config = dict(
    num_hidden_layers=14,
    n_experts=16,
    experts_per_token=1,
    router_score='sigmoid',
    normalize_top_k=False,
    routed_scale=2.0,
    balance_loss=0.0127,
    balance_bias=False,
    tie_word_embeddings='early',
    optimizer='adamw',
    learning_rate=0.00339,
    batch_tokens=65536,
    max_seq_len=2048,
    dataset='wikipedia_en',
)
Below are experts of layer 6 (counted from 0) of a mixture-of-experts language model. Rows are named router (the router's row for the expert), down (a neuron's output weights, with its number) and show model dimensions 0-127. Each number is 128 + 32 x the weight over its row's rms, rounded and kept within 0 to 255. Numbers have three digits each.
After each expert's rows: a language model's description of what the expert responds to. This comes from a sample of Wikipedia text that the model never trained on.

# expert 13
router:148076141134157125160096143103058142125132068140105192135141081120130121127087157102105110167142173079132159156181118108141121118093148110137093140151150105162177157164138117148133085180110146089139159154127126099134140132157101120109132180126146137113075129135022202061069092136107117123121103116076154095194095161143148042187157111113100125146125090148167136124164176085115115114168
down0:121126083105105121137113143151092096158125134094117068113137097116155150103139065118141126100165133132150168085108076140096134172101151189120121153153166116181197128115129095110082114136105108125147125137153147111108138137126132111136121104123102109123125127072108129130093175199143153075177053076183172103147140132208155145178117189123112135120060128169131091035135202084172103135113
down1:142133113173067143158144142181076139111156128137156136120115197116125170197109160178132182144034169150121130163197157108129127138123102091052144114130137155143137229161129117124170100144156162098111102118124165062107113122192120137165118087113097099086102179091089131128121130149143107111153091142116095127162177165164142105093126129112190092120160133112107182146090124098110126152140
down2:050121158140110168103096109143131099161124125114102156153172116126107144190110058146084199118062186143178142077130102140105129172128108136131165146104104135071125137201148113088144113139105143188149149167088147108163144187160078133106140123056113136124095116195141126138100167136109186134131108081118144110157122201185137113117115115148141133101108062149079083103153146163111151108141
down3:154113093135127134128146133188102135096072110113106160141146156131059128095139106150095082137140134146082175113144054085097072090143142114134076153078116121129167105170124132141143132204128087072074130077180104137121141102164117133115177113142119082068121144123097166097165134173126116092111109154103053157129088112142058100152084146108198101144128143130117075092120157102130181172082
down4:099134095094190183107127116119112162081095131113111149152116130170104111138159174141046139144147177076079124109115120093108091100136126111086130142056144083183174101127072134101133115148053122064125155132134127167206105149121149112120073167081053153133132134144122110167180100136129189106095090085118150104091083104144134089105140150132185107155064134107139138136147144101132137077118
down5:101109099156140168120115120191131152126177157142094146122141161114159057116111139090179153100086164159070095115074157115126156214163122134154129107099106100165143124121129105104140144201042150150129107095093162123116095123171171134103183046102110132118130143145075158131118119143104124101159155112148194126055149086065128162136106121138098161125136121088106086044147123103130131149115
down6:117157057081121098060149118140161138133092140122096074101122175140124148058106146124130126143183158102129160123129099120144128115141115039100151172087078139125143149135131193164126099183087116127104083100131140188168086114177109116105090118138129129144170106187084117200065148124104148117072075134141111136141121127084095165122110175118137131163089161156168127114094184202155131106116
What it handles: En dashes in year ranges like (1943–2023) and 2010–11, plus slashes, apostrophes, ampersands, LaTeX subscripts, and pronouns he, His, It.

# expert 10
router:111116126128083159114204175149250189124108130155144110085098111135094120111116063099120125089164096090147123094132142117121182119120161086082094138155115182115104133101071130123138192160152109113111131107164147142131154136144127141138098107125142161136210156161148144113100185125152085173107098153168118152048100082090116150078156128175149197117114133137104159150137121137126186115150
down9:180115144153122114083067129127073100179171132166121086132164167185129121148132161121101125127130144138115102188180172068068118122101103140194110139173151157107146129113128167100126101088099080076134147179155057123137139087167124123129111168139086109077089135160096108166114136113149116077114082156129133090095071199085097171095093125085139088149133083142072101156131129147142138138179
down10:083097140135093105098156165120136152128139153123101155108077174079123111186133114158117166090125161130142108075077082168133117178108157112137120130031153150062123150165117066124101175153110122120136133175112124141100150094120200140150130141127102123143165149147106160134137082121138113116119107092108213031177133077120043116142063154119136109169111122114103145153117084163141147123086
down11:172125114164166154119150157135109169108097152128127124114152129098140165152180144153123080104133135126181100107192154144137138147144088146130167166076137149093122228175094116121106151116053092157123150093129152157111095163167142206115123129080187157168107152146109190117129107098152186072142069074180151109127141150154144152093110122071147111116152089140127162105135046163160115148149
down12:182164132095125145088166123150082077106140133114183093128109058059174110129073128108128134139185106134140124167165187134141124182117129156131117144202111161143207139116163161074110109096124129119100074109107148154146105119125151144145129134128102174161136158176091089139112139130141146118147176104116163168174135198122162042107070102147090124125124209189154108114130115151099131111116
down13:135158125095147168157120102126117122175202136199131118132094164151125146098067102139165103148158234134115160145080170125160164077090173099107104184136107084161092099157123120146120134108176125169150151125146109171148115117111111103105150105146077070111081080171089092111203126142157142163132170103150109151110170086138121123148108136092148136128137110172097094136069104075126101144062
down14:125125160126079111147136145204210115098137167111135159048062174121165138139160126112125132126107118183233119119130159101106062147167159109162136137069124132088112210133127103115114124097072142106085143139086095124140170096126126142119114083085097155041096120143061157128097131139134133150182099142116173132164132159132127170102127130135123135159154134156125136121075152116136154128179
down15:138135172166104135111136059209156101120117114177118150099089118157134110147193155091090158093068122095130089088160144116135138139147186136179108117115107095173124165108106126201127123155127092081114184105087151085094117119098114132077153133114119157058126095162086094107164139111160141066144090171070084135137072113139149133111091166142131087166129111141184080121194160163151117134134
What it handles: Sentence-opening adverbials (During, After, However), the comma after intro phrases like his death, infobox words like Born, Directed by, and table pipes.

# expert 15
router:054133093124181068151127111118133132132113096077119160106132137111167098101108089127097095178098151107095125127092161150133065103158126128141175135128163140116108175126169114108149094132128127179128199157109111168136144066112145144147171132097154176104082153062156122156152107200167166167172148093123140132221126102167104177128119120141122170110095089110133065143126111077054165100144
down0:147140160173085097159120160153154015165134149103124184148121102131107139139142065137098082105121109169151136093127167130153136079159120088083131121166102112079073114120110092128153128125147081138092156095200108129137133108211187160145156164152139092126122154113179142153118116091078089132131158121175112158095119109132080105118090118180133087127119099157121176137142121182061055135141
down1:148143080100118153116124125163035096132139146127070139168129130130135085196111184179173145130031115110196182084116139157105107128168131127160104212108118110106144113115140078164128125134019140116128119113134151128169146093170148117128127135150102171126095151182074179148127153107138158138120142151094129100190157110119133127121055102120103105132103133118108136183085135124115155155114
down2:168127106102159104159168138090121158166138134125148126181121132105060186101084039121134081130154149133119100111124100114131120136152130150127112127157147190096060120153167188088122126118117063137154159135161106116173180159110126167160081090145161143088200166131111114120092137175126149099151165168141139109156147142087109150173111055148091078179141121171159158089098067122120093182131
down3:125171080108154137165155092169149116131188148147083165146184099107140161153068111125148116192128087123171119207137174160117174161145146117123089152150063146119159139097175114127114130118137101138152144142086123141193139168118064155142132146094157112118110141104056169141090106162143129050118080138186151104146182107171141140107099109110136108173120109153064160097073117153089077143117
down4:128112201104121093163145143131109137147115140102156114123106132096112172110163122197157126158163134137170184148152067161118092142097098077163110107124160170111084188098163055087144174104105101139133142110129119092087206139080066166134095102138120115130132172134112105117077168165175168178111165102126144132107135105110048147147099109133201190158103112120111142138177130146135188147122
down5:132150124156146188112098139183113095136189162128150102152056113112132223171098143121120087122118153128144146089179147158127163140123101098186059144136132090153181144151136179074145094203109140108147125110137141139119099134131133121105143089149096153142144106103100120108121153138141109136113224099070093102075147224165114096153109124119135118148134069096149155135102076148186143102110
down6:098147138081145126166151126124140091166178114085119128133168107197147121122169164065091117131170136119075123175067122133132133135116156169078097121151113146139152086124118115176157151089167130118088141097159210128190130140162144090097175118125138172180103202121104131178129117117106142065144170128101132181106070099188146179135132098154101187128080151178181099156128152112112122094111
What it handles: Endings and pieces of nationality adjectives and country or region names in headers and infobox lines, such as Eng-lish, Mex-ican, Hung-ary, Zealand.

# expert 6
router:153179133117154154090103123157111070136134166130128138095128120072131074142142167129126165114081129169148159117128122097114169208160121158123173112081096142136150107122113181105106116103119128138096062096070107118128154134122154124078141107124082099121157054158169129126121133134119135095201125126138115102190225157113136105069062188081090117105146196146129123097101164089188119148110
down0:155115158112131098132091123153164075075107162129156117162124141144150111110152155164106091134152132100156133103056154129132148151108149152194124114132076095086157149152150096156108117135119155118129160120119137178167135156107164121162082185116142096107160109055137116079081136142113102148117027129080181152093119108106186169084167100115046187109106092138072102154128154156119097125049
down1:169126115099146100082090113148075131104143213212175107121122127132093113131133092142153122128076109141154130105170111064089140105137139148122101074153122115192114104104127124111091097159112129148142141119123141104140135195169094137132112144121097176185080148159105146185101062192125085198118118125133164085149141047129091090120168125115144127101139113066124152186123117183144089089160
down2:139106126134138143054125058161104093139125097116118200143111090203127108185147076137170148145120125129141139100115138083097106110093118147081127144171142165159145128140057095158104130151156129147137135116092116168070120085105131135174154120079128105179128144113138043084087102134164127154166137115172214076110163107128162128197079161150139115134118202097141120184131146123147169136132
down3:134178094115166160128136060132115126138082105118129127143119148084131109129100128147128138100045144114096097115107127077139118129084107161111122132167109155127149079078125116131170141121027133096151107128064138178150200091177157081126096136132121150104112112159105134158189091146196204150122164125176098117142145158087137154095112167183102104182071184142094097119106114148124095123184
down4:097105110155083159072173140107056182111146213161153122136144121135193143193099119177116130106167153126112068100103145141172111131085127115127171115118163123121105098127132082135144146132084116160106126105120144144105124073185101090185136126148121109155172174143168141104131109132183128103121113169161166162042134144154103200099100125138134118092100155118076082170137047153106150141149
down5:085115107116139137114056127124092065079131136130155106134149145171093097164122136141163138082150133105142102125108123072086119108069137190104134092144124113121189089105138120176151092136081088147128179186158057151122094103134084117083184127128112107112121181187108063081100155105093155133138142085193140124176072097159143136170112175121130130132056081153112089166118145149137121165108
down6:070128093094115142164144112100078121161153140072076163204122127129172153155119136122149119167062156111151111067138129127166049123121129106107124094134139171025119184113140139108138139122131139114092151188106138089190114143131118133193142134115089163148059165120158136166156124123123143146099158121136116141159160103166131095103119074104110102200116147118166169108133052160069109120132
What it handles: First names and surname fragments of people, such as Thom, Richard, Mc, Eliz(abeth), and tokens right after names in Born: lines, like September.

# expert 2
router:148111143147134113114103112147106184158161126157134113102123142102116080107115118132163109150156119188099124126074095075123137131150152104103179085177132059095082127137160179166121119098112121131152136126099179121120076141123123201158149152137128080108107117097125145148150073118086110084118111130122121132245134087148115117156156099046071067180143087124074140095149053099138103163091
down0:132131144134115085128207140102069124154113104121119115150169086209081161093129165133139103069128107137129099097094112160132097106103112167180139105157130124079128105099132111087090089103044121137093160123103107078169129114115059127132152205140141045115119123105064101094084117109123186100124145104153145111183087087138119124176098097139113059154085185144137124102121127130149168122130
down1:138153103105141088128174139126108151143092098173148106154127087168106151129123146142093155082169144134117098132119069135176094106112130158168140139162177146090127172181152105145100096207060104153169052132138098097218165128146105140176063103164131149093165174139119119157140121147082156158194142129167186140170127120141101109113162158131129087141043157122160148125107091110181114125129
down2:123053098145146153071107106160106120155135080079131110098112131138092133104105097100107104162127174084146121103117176123176130114145103108136127075139183112184177082137121121119163092114075114126153168132109109164084128119141076132096158100147078143114031087091133142140114187075149102107134136076137141046092111097176116125118084129133152121121119072151137207148110193107115172153097
down3:103165108052143145154154207147098110135176160099082102155077141102095168067137165158167070173145123079124126159174143169118081189104187102120177172109171167071124142088133102138140093094086109100086150141111120120161116137117121149127133153120165131147077122133090044094093097094115142132088140131091147123186129141144093109102127109101147112186124144143153133134136066116127125059146
down4:140100152130141067103095140085133143114103150145101127104138125155111114128146187168122116087139071119109076131179091156122145153128164219153154121120113132146088111110111159102145104164121114164170172103023088114125093084125092119072136177176139112136119167112141089117107103064185103093164159076133101129090126129165170143196138155178098076112111130121113088145103121158191171139175
down5:164129119151119157108171104168093177110119117107104123134123185100136123119085124146136145101113085147169117119088098143125102158169093111149122166181138139047134175117066135087152161127080119088048054147119150140148146151173147128143124152165083198123147158170115143117148080145142163133101095154127159170181128111143159089092115041119082139110140083165130097139053095173090142156084
down6:154133096129099138077139121095089072136138157126206154166099080150126123132142127115168097147087108140141162150140120193117056107144148171147098176136148170078075153094123132139148072160157120121102128204094083106128118133106143137161114063174158101141080215175128141124114096166172095181156130125152130125056161144155105135124057119097133137098129119103126120121157100100076142135058
What it handles: Opening capital letter or first piece of a split capitalized word, often after of, the, or a quote, such as M(ultiracial), B(RT), Ch.

# expert 7
router:125131119134031135119142107143141122086162177124130119142104096160125105161132123101083176113091189118147099072159197164152176117106185123099148144137102113114109108164115113079146144145123125150105078098125118141098112152146199128154084144114112129175166069152080110138140123116176175088129164169136160156077130102129125126081128127110200110110144134131000101113093160162097127163116
down9:158088124101122106148137211131140125128136162133127120129149177127175130143153084153108133087133113112091218110147148110154140144113123126079088084159091155133143108135136116113043101121109123097173146139115137185115204119127063132162086166143112153116125088124142134142137201138102172156107022187100121144077100160095184086104130110141117153101127089085082148131100160201138132131108
down10:164151079123091141038185109112167163113104104137118155109138113148147074107144156130104097115096142137168161140124097088167146143123142183093192123073112134132064124126142168081134174104174072127110138141108165172122144121107152173195146158120157143168095115219152139145130079101155130162144077127133154108079129070129103167132159104103118157098148153166151211115127155176139144115076
down11:085092074081088150070091141139111171127115093121118081140129118190135119125117136145177157154152155094104115142113088145136160125079181128120075147092188099147095218161175185126104163137123160079131116149126157058126119158179148085154118068104090092139157072169103147130208144142162073073103112099146085164096151159135117099150166142127100100142136163129113123169107142106155129112111
down12:083099088150162126164073128113106107157094081152143189174144106162121142122059118120143170050190110119109148089108116084145060139179158133148080075181158152152152130106165089124096103116098151111138126160147151097181105090148096143112148138164155152155094147123153113152148136100141085113155188126143158086118049076126176141155129123144179084143124117109146094157121168093059096145172
down13:103143147127129101168118127107075101159109096101133161097197180101083150135110108147164131116176122168093114139108096140094055101129113135162101062146190106125156106135145080172132104122003115107152158140138119129144152062143104066076152111126163130064115172120128151102135117162099074117122156172102134106165130135130098119146107109143076108146098099130205148139171130094101149098185
down14:131131157134159111117118132093140121080059132159137118115070138190149170086116133148130166123055149158044096122169131141203103128129130129161104115158116111140183127137097187151164103099147141135113111126159174121125154154135139194112140183145097148084173131172135113152170115115120165125106162114177125156109114155104160123164196175085115094139116154215117061173095087150093098183136
down15:161152114118096140021142095127162144073150134084151117112134079114148094178135109094112132121125125111140076107141150138177119135118121155061150149136053106099124177104084177131116149185192110131095095111122120117141107208118146148196067131074150158166110124178095141123129105124103177098152100136145186193096149113190175163105144149100123141122126148164115156147077111147160125095098
What it handles: Past-tense verbs and the prepositions after them, such as served, located, joined, shared, by, with, of, in descriptive sentences.